Weights of a small mixture-of-experts language model, trained from scratch on English Wikipedia.
Size: vocabulary 32768, 45.3M parameters.
Experts: 96 experts in each of 10 layers, 32 SwiGLU neurons an expert, 8 picks a token.
Below are experts of layer 6 (counted from 0) of a mixture-of-experts language model. Rows are named router (the router's row for the expert), gate (a neuron's input weights, with its number), up (a neuron's input weights, with its number) and show model dimensions 0-255. Each number is 128 + 24 x the weight over its row's rms, rounded and kept within 0 to 255.
Before each expert's rows: "gets" lists some tokens that make up at least twice as much of what it gets as of all text; "comes after" lists some tokens at least twice as common just before its tokens as in all text. This comes from a sample of Wikipedia text that the model never trained on. Tokens count by the router's weight.

# expert 79
gets: "| ", "; ", "0 ", "from ", " ", "0"
comes after: "| ", "0 ", "% ", " ", "(", "0"
router [137 133 118 155 146 139 126 132  98 156 101 116 105 106 153 136 133 126 131 160 103 155 140 100 140 118  99 108 157 109 140 155  77 161 129 126 147 136 153 139 114  91 137 113 138 145 110 108 124 103 103 172 137  90 146 128  86 145 148  85 101 121 119  41 156 125 112 156 180 130 131 122 124 132 100 104  81 138  98 116 154 132 112 145  97  61 125 101 110 176  98 117 160 154  75 144 133 122 114 111 130 131 146 153 114 152 106 117 151 113 134 135 127 112 137 130 120 122 148 133 122 110 159 122 119 108 124 151 152 147 127 135 142 110 145 157 157 137 123 126 144 106 113 175 131 144 139 137 140 172 110 132 129 144 127  87 137 154 169 141 132 182 153 142  99 132 121  91 139 107 112 132 104  93  98  68 147 154 114 113 142 151 122  93 144 150 127  80  99 169 176 123 126 122 114  87  90 127  90 119 166 108 126 138 130 134 142 158 143 153 105 110 121 146 132 101 166 119 141 129  95 181 120 109 112 140 137 162 153 155 119 164 168 155 127 115 147  71 133 139 122  63 146  82 115 121 125 142 143 128 141 127 152  84 107 152]
gate0 [142 148 123 126 136 128 122 148 132 143 103 114 103 126 136 165 132 134 151 150 134  86 120  98  92 163 158 169 114 129  94 138 108 104 156 127 125 154 115 139 142 129 150  98 172 117 135 129 153 143 138 102 149 108 114 145 121 159  85 113  70 100 145 149 162 143 105 132 138 104 115  70 108 161 154 180 122 149 135 125 125  93  91  96 107 114 132 125 105 107 149 115 110 114 178 111 157  97 143 124 162 128  96 114 154 158  90 141 137 137 114 131 127  99 142 140 100 120 114 122 133 124 161 121  98 108 113  99 126 134  86 144 151  93 136 157 106 158 175 102 141 100 112 208 159 127 148 154 128 141 146 151 128  96 162 102 132 137 123 163 165 109 139 119 119  98 139 150 108  85 122 136 198 172  89 103 148 142 107 161 109 120 150 134 101 142 127 126 130 139 148 121 153 146 170  87 136 103 186 103 105 174 124 110 126 126 140 106 130 127 141 112 149 141 127 128 104 114 150 128 110  90  91 142  98 134 130 162 135 107 137 105 189  91 156 159 129 154 122 109 118 155  99 105 138 133 102 129 128 136 125 171 109 164  91 144]
up0 [110  77 142 113 102 135  95 118  72 130 135 119 114 111 148 116 146 152 161 139 182 128  88 132 102 128 123 160 120 133 137 143 121 104 161 124 167 135 158 111 124 126 118 139 161 116 104 130 127 129 150 170 116 114 130 126 110 165 143 118 106  66 140 130 119 125 101 128 179 112 139  93 111 117 123 100 129 171  92 136 156  97  93 116  61  87 138 121 125  99 154 104 155 154 111 105 110 109 102 100 154 125 121 178 100 119 104 147 109 132 117 172 161 157 119 144 144 124 145 110  81 139  95 135 145 111  95 130 113 106 145  94 133 147 138 118 114 128 195 107 120 106 125 123  77 140 157 138 108 117 112 117 128 127  91 174 143 137  98 126 126 119 125 117 114 118 114 124 103  88 119 145 185 153 111  98 150  88 147 150 134 104 153 143 127 170 114 172  98 122 162 151  97 184 146 115  95 150 126 146 112 132  74 131 167 121 153 115 129 144 115 115 131 137 166 134 123 102 123 188 101 133 116 146 108 119 131 191 177 180 122 110 127 147 134 133 119 147 123 146 136 101 136 152 105 124 119 118 139 151 106 118 113 116 142 140]
gate1 [112 119 147 114 112 142 173  79 102 110 129 111 100 148 150 135 120 127 195 134 147 136 109 145 119 127 182 148 139 154 127 106 147 150 166 113 146 125 127 115 127 153 124 170 115 106  91 129 136 142 142  87 103  89 129 133  96 121 151 209 139 127 143 108 173  87 127 160 150 146 130 121 161 126 124 142 184 167 144 139 131  76 157  93 116 115 132 145 174 116  92  97 163 131 140  76  88 162 101 162 102 156 134 175  64 143 152  91 107 144 147 111 117 100 112 153 153 128 167 120 168 134 124 140 143 132 148 109  87 101 143 139 134 121 136 112 133  85 129 111 104 152 114  90 126 143 102 175 123 152  77 141  78 147 132 134 141 102 158 124  95 161 157 165 117 143 110 106 141 115 147 133 126 144 115 149 111 160 114 141 121 174 144 101 147 107 124 143 158  96 125 145 132 124 107 123 115 130 102 119 127 148 100 131 111 132 104 153 106 143 149 100 143 120 118 139 133 117 179 113 154 127 133 121  95 137  94 146 138  84  97 133 132 117 145 129 117 105 128 112 138  96 148 133 122 120 113 107 127 171 150 112 103  97 143 146]
up1 [134 171 127 140 170 127 115 149 127 146 110 138 109 146 162 131 138 131  95 154  91 111 126 128 134 148 137 149 151 120  97 105 159 114 120 117 161 141 131 128 138 108 117 134 139 147 147 144 157  78  92 137 193 132  92 150 137  88 132  95 100 134 161 109  98 140  88 152 124 110 131 113  96 168 124 109 141 129 140 176 132 173 120 115 132 119 129 112 166 119 161 153  77 142 157 151 127  88 101 154  83 122 143 132 126 132 113 181  83 103  98 184 144 100 157 112 120 103 118  74 135 142 101 136 136 125 124 149 137 107 138  81 122 121 115  98 148 136 124 138 128  57 104 118 127 155 126 133 144 117 150 160 116 144  78 121 104 140  95 145 167 129 106 135 149 137 120 118 116 150 140  56 134 144 140 117 127 110 104 160 152 128 128 169 130 163 148 107 136 140  88 121 156 156 112 146 124 101 121  92 133 127  88 133 127 159 152 161 111 173 123 145 123  74 128 129 131 132  89 165 140  73 148 115 113 163 138 132  90 143 135 129 123 141 132  93 108 141 173 138 170 134 117 153 164 158 143 139 106 141 146 160 149 136 130 158]
gate2 [119 119 125  97 106 156 111 100 150 115 121 108 137 122 141 153 129 112 146 105 105 129 160 114 156 132 137 129 128 105 139 126 125 165  94 130 106 125 160 152 143 142 179 145 103 133 141  94 145  96 155 137 103 105 160 125 111 101  98 157  97 109 131  85 125 121 126 167 171 129  99 110 142 113 106 174 103  74  89 110 103 114 134 129 111 164 124 170 149 133 132 118 176 154 141 133 118 164 105  79  98 128 149 125 154  96 116  71 138 111 135 131  60 119 100 149 148 131 100 115 139 128 154 112 130 124 105 154 150 132 145 170 114  96 149  93 134 117  52 148 146 132 140 103 164  98 165 135  92 176 141 130 173 158 105 116 139 107 161 105 125 138 124 118 130 145 135 112 162 130 118 127 132 108  96  80 128 131 155 121 136 150 139 133 115 155 103 105  98 135 149 163 120  74 128 109 119 125 126 172 110 146 106 137 109 163 129 135 127 102 184 148 156 147 153 109 103  97 124  78 101 185 122 122 132  64 131 120 141 124 129 109 131 115  95 147 106 105 148 121  95 121 153 107 120 144 110 161 120 146 131 105 156 164 135 119]
up2 [134 105 168 143 156 139 127 169 137 133 135 104 119 159 135 116 144 118 115 115 141 112 100  96 168 141 135 103 109 138 122 141 161 149 135 154 147 136 129 139 171 134 124 125 125 144 114 139 134 120 112 101 123 143 131 183  77  90 181 133 156 138 122 172 111 138 128  74 114 125 136 102 137 114 127 156 134  97 118 114 132 131 180 134 147  98 155 158  84 122 125 117 174 137 139 100 132 102  99 137 192 140 135  90 162 147 196 135 183 127 131  98 104  91  99 100 103 139 120  98 119 139 107 130 152  90 103 116 122 149 141 109 108 104  74 106 149 123 115 157 110 119 128 116 127 103 126  95 194 101 136 171 107 142 147 122 129  79 131 118 116 131 139 113 118 135 126 173  80 162 158 129 132 104 112 146  98 133 119 138 135 133  93 189 126 118 129  98 130 134 111 145 135 153 147  89 111 136 133 115 148 136 145  63 131 127 131 119 127 120 103 151 130  96 172 136  79 122 136 143 121 117 127 138 130 151 150 112 137  75 114 138 128 126 155 160 124 123  85 105 107 189  87 127 145 137 134 113 130 153  89 133 107 170 157 136]
gate3 [ 92 123 124 130 100 108 130  83 171 136  93 101 108 116 109 119 129 171 153 166 165 124 157 149 117 136 126 107 112 144 120 133 176 148 105 124 134 136 125 133 153  85 140 161 101  80 148 114  77 150 138 195 132 133 149 132 105 127 120 131 135 111 118 135 103 107 151 129 160 139 128 114 100 128  98 145 124 137 121 125 132 124 144 113  90 108 158 148  97  90 135 104 114 127 107 149  87  99  46 119 146 110 138 121 148 124 139 120 132  96 119 144 175 119 131 118 141 144 114 145 120 138 129 103  94 102 149 189 140 125 119 133 176 143 141 148 136 103 153 135 143 141 123 157 134 152 129 145 102 131 113 125 129 113 141 163 132 152 139 123 125  93 136 163 134 110 149 104 164 108  77  87  85 140 145  99 157 132 132 122 147  97  93 126 117 131 118 127 110 163 134 131 154 118 137 108  81 113 121 154 140 116 106 166  76  92 140 162 158 135 124 136 101 133 153 149  96 136 101 155  96 176 131 119 145 172 154 146 165 158 162  91 150 135  94 138 133 126 176 111 146 129 162 150 115 175  71 141 132 126 186 130 150 132 121  83]
up3 [135 159 167 115 113  92 129 126 191 164 125 105 117 110 103 156 142 163 128 136 154 128 103  91  92 141 136 145 152 144  61 154 132 110 122 137 116 145 147 160 121 131 157 102 144 139 123 138  98 144  83 182 148 125 118 137  96 116 117 117 134 136  94 111 128 210 149 108 143 171 135 130 149 122 131 111 102 121 116 136 117 100  91  85 128 130 126 163 128 105 149  90 132 155 113 142 131 145 145 122 106 139 139 133 130 148 136 123 114 113 115 132 131 122 138 130 144  90 142 106  70 129 109 100 142 111 124 151 127 105  91 153 139  99 103 156 138 160 177 109 119 147  94 134 163 111 103 109 135 113 108 109 140 108 136 123 148 114 126 155 110  91 163 126 113 116 149 170 149 108 134 108 146 144  78 130 121 127 140 109 105 132  94  98  58 146 106 143  70 126 148 119 149 149 131  89 111 148  99 157 154 120 119 158 122 146 126 120 146  83  89 131 126 130  93  98 120 142  97 130 101 167  72 158 141 142 121 194 137 119 155 138 149  84 112 157  95 146 136 115 115 120 129 114 142 151 120 163 102 125 164 113 106 143 180 107]
gate4 [147 164 122 156 128 153 129 118 136 144 121 143 130 102 114 116 108 141 164 165 144 119 138 151 141 137 130 120 150 109 152 154  90 168  98 116 146 148 121 202 144 111 122 132 171 137  93 122 117 163 108 128 142 117  77 130 131 130 129 101  69 175  60 112 110 135 141 112 130 172 106 129 145 145  81 168 157 123 122 116 175 113 139  60 123 144 136 113 104 127  93 119 161 130 102 129 120 177  88 137 113 121  99  84 135 134 116 111 179 167 116 124 108 113 132 113 140 167 130 179 145 125 110 107 100 153 134 141 129 155  81 154 132 142 163 146 124 150 134 149 117 125 149 160 147 157 162 130  88 121 118 131 149  99 157 113 134 119 122 165 130 116 132 131 181 126 111 120 107 110 106 134 177 136 134 103 141 153 144  99 114 110 116  97 130 158 149  85 106 128 105 106 122 101 130  95 114 143 147  77 117 163 138  96 146 142 165 113 132 117 122 141 124 140  96 106 111 116 160 141 105  83 160 128 110 149 115 151 156 124 152 188 122 142 147  86 122 118 123 131 110  88 131  98 131 113  83 128 113  96 149  94 138 136 115 139]
up4 [123 155 117  92 122 108 153 156 103 185 125 163 104 143 122 110 148 132 100 145 143 131 113  98  96 134 106  98 111 101 169 126 103 165 127 131 151 149 105 142 111 128 122 163 134 151 112 141 137  88 146 140 144 127 122 127 134 138 144 138 107 134 162  96 125  96 144 160 136 121 144 109 101 157 168 112 116 134 108 149 138 148 111 166 136  75 141 130 180 163 126  87 144 153 138 124 110 104 114 150 138 158 138 112 138 116 189 131 151 122 149 117 104 147 135 136 146  92 117 125 135 221 112 137 113 122 100 110 114 105 144 143 139  83 149 100  86  93 160 123 126 183 141  98 103 118  99 130 145 128 162 149 109 146 160 114 114 113 128 111 134  91 121 138 129 125 119 108 110  94 175 134 157 130 138 128  93 143 128 115 130 148 114 130 143 126 131 178 108 111 139 105 141 155 157 164 136 156 123 124 141 137 124 100  98 159  84 136 114 160 166 142 100 105 174 111  84 143  63 131 169 154 143 116 126 121 153 153 111 119 108  99 107 157 120 103  83 107 141 154  89 116  76 144 152  93 156  84 116 159 154 127 110 105 110 146]
gate5 [ 74 159 101 174 144 154 133 102 147 109  86 168 141 106 117 110 107  99  74 107 139 177  93 138 149 137 118 124 146 132  98 162 121 141 154 132 116 130 128 116 147 159 111  79 117 123 122 144 128  95 114 141 115 168 133 105  68 149 125  96 177 139 144 119 116  92 172 116 115 132 130 112 144 104 109 141 146  89 142 112 143 161 147 121 131 123 122 129 123 120 148 161 143 130 143 177 128 127 150  88 146  93 153 131 127 142 109  96 131 128 114 101 152 130 117 149 145 143 115 133 136 135 117 105 126 126 116 170 115 107 100 145 109 132 118 132 144 127 113 148 185 107 124 140 181 134 148 162  76 137 165  83 141 148 121 159 179  88 163 139 155 132 111  95 140 157 116 108  99 125 146 125 122  72 143 123  89 131  72 142 146 137 116 121 166 114 113 119 103 136 144 126 106 129 152 148 131 149 121  86 136 140 153 146  81 115  83 145 122 168 132 153 123 129 113 110 137 135  97 114 136 159 104 128 182 182 161 160 126 139 137 145 144 161 106 129 177 133 124 126 127 115  95  91 109 179 140 130 139 101 111 135 108 153  78 120]
up5 [116 137 158 127 133 112 149 175 145 112 177 110 101 103  98 135 118 142 130  66 160  82 134  83 137 183 169 154 154 151 194  92 125 128 123 123 106 154 144 153 149 159 144 111 123 126 121 144 113 163 135 113 177  87 119 134 155 141  50 131  89 100 122 118 157 117 118  99 152 125 108 101 121  84 151 127 123 138 131 147 106  88 115 127 112 122  94 156  97 138 172 144 126 120 127 108  85  99  82 110  98 138 125 121 153 144 142 127 126 132 152 125 142 151 104 156 117 162 123 106 147 137 137 156 110 135  99 115 111 107 100 120 133 113 115 142 159 139 136 120 105 109 107 157 138  74 128 127 176 113 170 143 104 104 136 107 134  91 110 123 109 133 114 148  85 140 127 147 110 166 115 147 158 109 116 144 138 115 175 168 132 122 130 170 137  91 125 127 145 133 112  90 126 140 118 131 116  85 113 128 106 187 123 110 155 136 113 122 130 150  96 133 196 127 133 133  93 130 145 107 139  99 160 166 125 138 109  93 151 137 170 122  89 139 110 113 106 179 112 125 161 127 120 130 134 120 155 118 146 162 117 132 130 159 126 129]
gate6 [162 105 120 143 125 140 140 137  92 148 124 133 147  95 159 142 159  95 136 130 133 149 139 133 132 134 144 143 175  95 100 155 100 137 108 114 148 144 115  94 129  98 115 134 151 127  96 117 114 163 144 119 160 149 125 136 120 121 141  82 113 156 131  88 140 142 129 154 144 144 106 120 104  94 155 143 124 109  93 115 122 119 102 162 107  63 111 116 163 157 132 109 140 116 122 143 166 135  81  93 109 142 124 148 101 105 110 105 147 137 166  83  83 125 134 124 167 178 155  91  70 123 137 144 144 105 155 114 115  98 144  95 118 111 138 146 179 154 149 102 156  95 115 129 112 139 129 144 146 125 131 106 115 155 106 118 109 153 138 149 140 121 106 120 130 125 147 165 105 123 135 143 130 121 151 120  92 149 168 120  97 131 151 180 130 118 171 174 123 127 148 137 141 160 122 125  97 164 100 126  91 114 147 141 120 141 122  89 114 172 144 131 152 143 124 117 117  53 127 124 171 117 174 139 121 107 139 182 156 101 109 142 112 112 177 134 105 108 112 132 117  83 107 140 101 137 111 124 161 106 120  94  48 105 135 164]
up6 [167 110 118 117  93 167  97 119 115 137  86 122 134 156 112 131  80 130 110 107  98 154 149 113 156 124 167 144 139 129 126 112 117 153 122  98 118 146 136 131 127 111  89 126 132 131  90 116 117 136 102 157 130 144 141 114  75 146 147 136 119  89 172 104 127 137  86 101 146 110  92  84 105 154 156 136 118 123 208 126 102 128  93 149  96 127 106 148  95 150 169 148 104 127 127 137 117 164 109 105 205 125 151 164 149 133 126 149  92 124 132 113 108 105 179 134 107 146 107 130  80 121 156 133 117 144 153 116 138 142  91  96 118 124 155 182 181 147 106 149 154  93 161 164 165  65 130 110 107 132 113  79 134 125 137 114 152 126  94 118 174 146 140 112 117 110 118 136 136  93  77 141 142 102 118 131 126 127 153 151  95 128 152 147 135 113 122 132 152 149 155 139 130 111 155 141 112 100 127 150 114 140 148 137 119 127 177 100 117 116 125  96 140  98 157 121 167 149 141 110 137  96 129 122 117 146 117 143 131 114 131 128  91  94 175 108 139 132 128 138 141 103 124 138 125 184 148 100  72 132 138 138 137 115 139  98]
gate7 [128 156 139 139 128 133 108 154 144  85 112 121 113 132 115 128 121 124 113 121 166 159  93 110 112 149 176 127 106 127 141 132 109 124 150 138 118 147 158 122  95 110 122  85  96 108 136 101 161 124  86 106 109 117 147  66 173 127  74 113 150 121 102 137 179 108 109 125 128 134 138 105 167  96 102 136  82 120 119 163 116 103  93 118 183 176 142  90 143 162 166 148 103 143 169 140 154 135 142 129 123 143 108 148 128 112 154 113 146 147  71 111 124  92 123 130 150 100 104 122 106 106 176 114 117 141  83 129 152 116  93 161 151 107 146 141  93 150 158 171 145  92 120 137 108  88 143 169 149 145 126 134 106 122 137 110 137 133  76 140 162 100 125 114 156 189 112 147 115 136 169 117 151 123 139 110 116  98  98 117 166 156 153 134 109 113 113 140 153 127 100 113 129 112 144 131 124 149 171 149  99 134 110 105 135 160 109 138 135 157 142 148  75  95  79 146  69 120 134 118 122 141 145 177 137 138 112 139 118 107 116 138 120 106 131 117 132 179 162 110 128 123 155 114 111 130 167 122 114 127 129 130 137  86 160 126]
up7 [145 136 142  86 173 127 125 147 186 119 145 182 147 100 106 160 135 101 127 102 118 127 100 138 136  90 126 147 135 145 141 136  93 134 121 119 104 149 134 132 116  96 149  91 107  92 155 120 119 129 114 100 166  71 118 109 135 120 136 154 140 149 137 148 132 122 108 159  55 149 145 201 100 129  53 169 144 107  91 107 153 152 103 137 130 123 101 141 144 130 130 125 100  95 135 110 125 145 154 128 137  86 165 117 115 161  92  89 109 176 122 127 136 106 149 137 136 112 133 123 105 100 119 137 118 116 140 127 122 119 155 124 142 175 113 124 100 132 154 123 113 104 109 104 123 127 114 146 129  96 154 146 158 126  96 106 111 131 157 101 144 131  95 131 115 109 117 115 132 118 108  98 178 135  66 129 131 138 103 118 145  94 133 141  97 127 106 135 145 132 142 142 133 135  72 134 166 145 151 110 116 147 193 162 141 144 157 106 143 132 164 113 108 142  69 144 106 158 113 124 156 129 165 129 161 106 179 125 126 118 168  91 157 147 113 114 152 130 111 128 115 141 109  97 158 116 137 144 125 138 155 115 134 142 144 187]
gate8 [148 115 120 140 105 125 143 160 117 105 115 155 124 134 126 158 133 144  97 134 143 181 147 163 127 112 148 119  65  99 111 129 131 161 117 122 117 152 149 155 119  82 137 148  84 107 136 136 120 112 149  96  95 144 127 152 118 142 133  83 101 102 100 127 145 122 106 190 103 131 104  71 119 125 143 131  85 142 106 121 164 133 112 134  58 156 156 124 143 124 110 130 121 161 100 131 145 190 125 106 111 108 130 193 127 110 157 111 128 111 136 126  85 147 118 128 158 151 109 160  95 136 154 140  88 138 107 157 152 151 134 157 145  81 110 165 141 149  90 165 109 127 110 143 109  65 127 172 134 130 150 130 134 115 187 160 131 154 177 128 132  98 135 161 138 119 129 108 150  95 166 118 128 152 154  70 126 139 119 159 156 122 101 112 120 120 148 110 122 129 115 124  84 130 134  91 128 133 108 114 120 142 160 132 124 153 109 122 119 107 142 135 104 124 140 129  77 108 108 161  93 136 130 145 113 101  99 166 145 161 118 105 143 130 107  97 102 138 130 123 134 141  88 154  78 133 112 108  98 143 117 136 121  94 154 124]
up8 [101 108  76 103 155 117 160 101 148 147 170 114 160 156 137 132 134 131 136 123 143  72 157 121 143 141 127 161 119 112 107 108 119  74 157 104  87 100 117  97 123 169 131 116 127 136 108 163 111 140 104 137 160 112 147 101 129 131 135 145 134 172 105  98 141 124 144 125 167 128 119 175  67 130 146 156 158 112 143 173  81 129 142  92 184 129 144 132  73 115 104 141 141 130 161 121 136  97 113 141 150 141 128 124 156 142 111 109 122  79 132 147 158 109 144 124 106 107 168 128 149 147  94 135 151 150 109 103 111 118 146 134 109 189 116 115  97 132 145  94 158 159 135 108  97 146  94  76 113 140 141 141 133 156 119 112 124 117 130 108 132  98 139 105 117 139 106 145 109 129 122 140 150 106 147 176 136 113 138 106 151  85 139 124 164 131  97 119 144 113 132 133 149 112 108 126 101 104 147 153 131 112  83 100 109 118 118 150 123 110 100 161 178 141 155 151 170  92  96 133 175 113 120  91 126 124 152 111 132 104 124 183 114 112 114 172 149 160 122 122 108 123 174 131 155 145 101 150 115  87 153 100 165 134 123 114]
gate9 [150 159 147 145 148 121 149 163 119 158 115 181 115  74 165 151 164 152 150 154  99 111 141 155 147 121  85 158 110  99 101 112 153 123 101 127 144 148 110 113 152 114 146  78 168 124  98  84 148 128 148 151 123 147 111 143  90  97 131 116 139 146 139  76 131 186 107 149 124  67  97 121 109 136 144 104 174 125  85  96 150 148 174 124 157 141 103 116 136 112 143 126 103  77 111 147 141 107 114 101 103  99 149 129 141 146 138 131 106 128 140 143  98 121 146 128 130 151 126 107 112  92 133 107 134  87 127 103 128 130 120 120 117 118 137 165 136 147 142 150 145 100  85 113 156 157 120 145 150 181 119 121 139 118 139 110 144 145 108 123 111 164  96 123 155 129  88  92 101 147 123 120 147 166 122 125 116 157 169 111  78 119 147 174 152 121 143 135 128 120 108 177 116 103 149  87  95 162 164 104 119 106 153 141 123 167 147 157 109 139 163 134 172  99 113 114 160 117 112 119  75  69 115 120  90 135 145 121 146 138 132 129 131 122 121 127 169 139 136 130 150 106 105 134 146 140 129 100 129 132 165 128 123 162 157 112]
up9 [140 101  95 156  99  99 123 104 128 144 137 107 104  80 161 117 119 187 188  78 165  91 132 128  84 121 176 136 127 137 111 144 152 141 152 148 123 132 127 142 193 152 140 151 136 112 126 138 135 159 137 175 147 127 102 148 130 101  85 111 104 149 176 138 140  97 145 118 139 129  86 102 143  75 136 131 115 160 126 122 129 137 128 141 126 178 132 113 141 118  73 123 130 159 139 115 130 146 139  52 154 147 150 117  80 132 115 134 120 135 121 158 117 119 164  97 157 147  72 108 153 135 144 125 116 111 128 105 104 137 134 118 125 111 114 138 126 126 122 114 136 129 121 132 109 122 159 141 142 117 123 147  90 138 127 111 118 106 176 111 125 125 129 142 115  73  82 130 194 116  95  96  88 108 128 153 112 114  98 101 100 113 106 148 126 171 137 152 105 139 112 168 141 123 107 110 103 118  88 123 112 131 109  88 149 140 142 123 136 135 161 144 111 112 142 149 136 139 158  84 130 137 113 124 172 139  93 140 158 151 116 123 159 152  93 148 114 121 140 112 143 112 149 114 152 128  73  96  77 155 148 156 112 143 126 114]
gate10 [116  80  98 117  82 117 136 122 104 109 129 123  70 168 135 149 170 118 142 164 148 126 149 133 144  91 135 108 142  93 113 108 170 190 147 156 147 117 128  87 127 134 136 138 149 115 137  92 164 119 179 144 128  98 126  99 131 153 133 126 135 130 114 143 132  82  77  78 112 104 112 110 140 152 140 102  98 157  89 130 115 166 147 106 134 121 152 121 139 144  98  97  89  97  97 125 129 137 131 122  93 122 175 163 153 121 137 120 132 141 145 127 124 149 128 139 165 142 148 145 135 162 115 118 143 141 128 160  76 156 111 108 147  97 117 145 102 143 120  94 126 128 186 135 100 161 142 149 121 123 101 146 157 108 140 161 105 123 123 110 206 123 150 112 144 118 172 157 134 115 128 156 132 145 175 135 117 121 111 116 148  76 141 122 162 161 148 110 101 143 163 118 124 130 109 123 107 117 120 137 104 126 136 110 141 137 123 108 158 165 145 118 147 130 140 105 137  87 136 146 122 110 137 148  96  79 121 145 195 133 132 132 128  97 144 110 158 166 166  86 155  79 119 106 118 128 130 154 110 126 125 111  79 138 151 110]
up10 [135 107 144 104 158 181 109 139  88 103 133  77 122 114 150 129 188 123  93  69 154  85 114 151 151 132 100 111 105 128  89 118 115 110 119 117 137 159 137 136 100 121 157 123 109 125 153 149 144 168 147 141 101 103 142 126 116 127 136 129 107 118 130 112  93 113 119 150 144 104 149 195  95 110 124 149 114 148 154 147 149 115 139 138 138 123 122 169 110 132 121 154 145 133 139 105 123 128 133 180 123 119 124 129 114 101 117  96 141 138 122 171 139 130 103 103 106 161 157  91 125 157  89 150 108 157 135 125  87 122 150 126 131 103 123 145 132 139 155  94 136 137 174 134 159 142 142 125 145 127 145 156  74 141 155 168 126 138 169  98 142 114 102 137 108 159 143 107 129 100 119 122  62  84 138 132 113 121 126 121 189 132  58  89 123 144 117 148 119 112 148 134 135 150  91 148 170 151 130 129 127 142 110 166 148 141 119  96  79 132  75  98 131 169 145 171  98 129 127 109 164 105  77 127 108 117 140 155 152 153 105 125 109 135 116 156 154 127 143 171 137 108 122 100 136 107 127 152 101 164 141 128 112 123 103 160]
gate11 [133 122 142 109  95 149 192 138  92 142 109 149 150 105 100 161 166 138 110 129 123 118 157 156 120 143 163 172 131 100 113 132 166 144 154  91 135 112  85 131 101 159 137  94 107 106 134 105 136 135 117 147 134 142  89 117 121 131 140  72 105 172 108 162 143 144 135 160 118 136 109 101 152 141 124 148 121  84 108 168 159 116 161 166 160 104 157 163 154 110  93 116 121 130 110 129 105 137 137  96  95 129 141 124 141 123 171 130 107 131 128 154 135 143 133 148 128 124 168 141 129 183 156 169  93  98 102 137 124 153 104  94 122  99  73 119  82 143 101 128 143 106 129 143 133 113 120 178 132 117 119 123 102 148 130  80 113 170 119 120 145 125 116 117 132 105 118 132 119 130 112 123 116 124 147 124 105 155 138 164 141 115  83 121 112 137 133 137 184 130 146 103 133 153 166 138 105 155 166  95 134 147 153 150 157 114 139 127 113 149 103 141 113 133 101 111  87  68  99 146 132 154  80 152 161 117 150 129 194 138 134 132 133 121 156 155 145 139 131 151  75 119 122  61 125 146 126 114 108 119 161 140 106 121 165 129]
up11 [157 126 125  94 155 129  85 132 133 157 104 154  92 118 140 137 117 172  87 168 142 122 159 112 153 131 130  79 148  79 130 132  76 136 108  56 101 110 145 146 111 139  82 109 135  92 127 116 113  99 130 145  97 125 128 134  94  94 142 176 131 160 151 140 110 121 135 143 123 117 143 116 113 121  94 136 146 116 147 121 101 103 157  93 130 134 126 114 122 136 139  78 167 162 121 133  80 147 134  91 127  88 110  85  90 129 142 141 153 159 126 126 137  96 152 119 122 196 131 104 125 137 174 117 137 157 111 140 106 123 104 152 132 125 124  70 156 129 127 119 124 135 149  95 128 114 154 134  93 110 129 151 115 114 115 124 157 134 135 140 145 128 113 128 143 117 166 117 154 141 131 141 107 119 181  93 189  91 136 118 120 131 118 118 104 159 118  87 140 118  82  92 148 145 131 141 130 158 162 129 158 128 107 113 114 168 110 155 183 119 132  82 129 156 112 129 143 120  90 139 137 117 150 115 124 102 135 135 120 122 153 124 131 127 112 167 194 162 150 133 136 151 124 147 129 103 120 149 106 123 152  87 181 131 123 180]
gate12 [116 161 147 127 130 115 141 136 131 128 125 130 151 129 149 143 142 129  94 156 124 118 141 109 116 145 166 153 163 142 108  99 174 136 105 153  93  89 139 135 103 140 135 133 169 113 102 134 105 182 103 121 123 136 111 160 121 108 133 144 145 164 114 114 114  79 143 129 130 141 155 129 123  95 165 151 154 132 130 113 110 130 135 129 159 125 121 162 148 107 161 152 166 168  82 101 128 115 147 123  77 147 135 142 107 149 182 123 126 140  91 170 124  77  90 113 148 147 129 122  92 141 130 165 102 109  69 103 150 177 147 129 101 112 133 125 102 128 126 176 128 122 130 127 141  87 137 111 141 121 115 158 141 129 118 146 124 147 164 106 114 118 106 122 111 125 127 167 129 146 121 140 143 139 114 163 132 168 143 105 130 153 137  85 149 153 126 131 135 120 124  95 100 126 155  88  89 140 126 116 146  77 155  52 128 198 127 110 118 122 127 106 184 132 110 131 170 142 116 131  79 121 129 146 118 121 127 115 145 146 134 119 148 104 148 146 101 126  98 130 188 140  99  99 116  50 151 114 150 116 123 161 115  97  96 157]
up12 [118 133 108  65 126 144 140 146 118 105 109  83 127 150 131 174 177 138 145 133 127 137 152 110 136 115 146 162 102 118 117 135  69 124 140 134  83 108 154 171 130 173 159 110 154 124 149 125 111 148 121 119 101 165 110 168  98 118 137 118 103 152 115 132 134 119 132 182 173 152  78 128 139 138 122 123 149 112 130 100 114  86 157 126 160 130 161 130  92 113 108  66 144 127 110 137 114  78 126 131 107 120 145 137 111 144 177  83 165 124 105 165  73  96 105 150 135 123 153 104 137 129 141  87 141 131  99 125 155 150 144 132 117 107  97 146 134  98 125 130 106  85 143 134 172 100 135  80 126 106 121 113 126 124 130 143 145 140 120 120 119 102 166 126 124 148 148 124 146 125 189 108 137 134 118 170  89 146 133 137 131 139 140 108 136 100 106 168 154 151 127 109  77  81 154 109 119 138 144 135 134 123 117  78 126 157 112 147 123  97 147 137 109 101 136 146  78 101 124 118 113 162 135 174 113 137 121 182 116 138 141 133 159 143 155 130 102 168 125  82 154  97 134 111 133 121 150  85 146 128 155  98 119 145 139 132]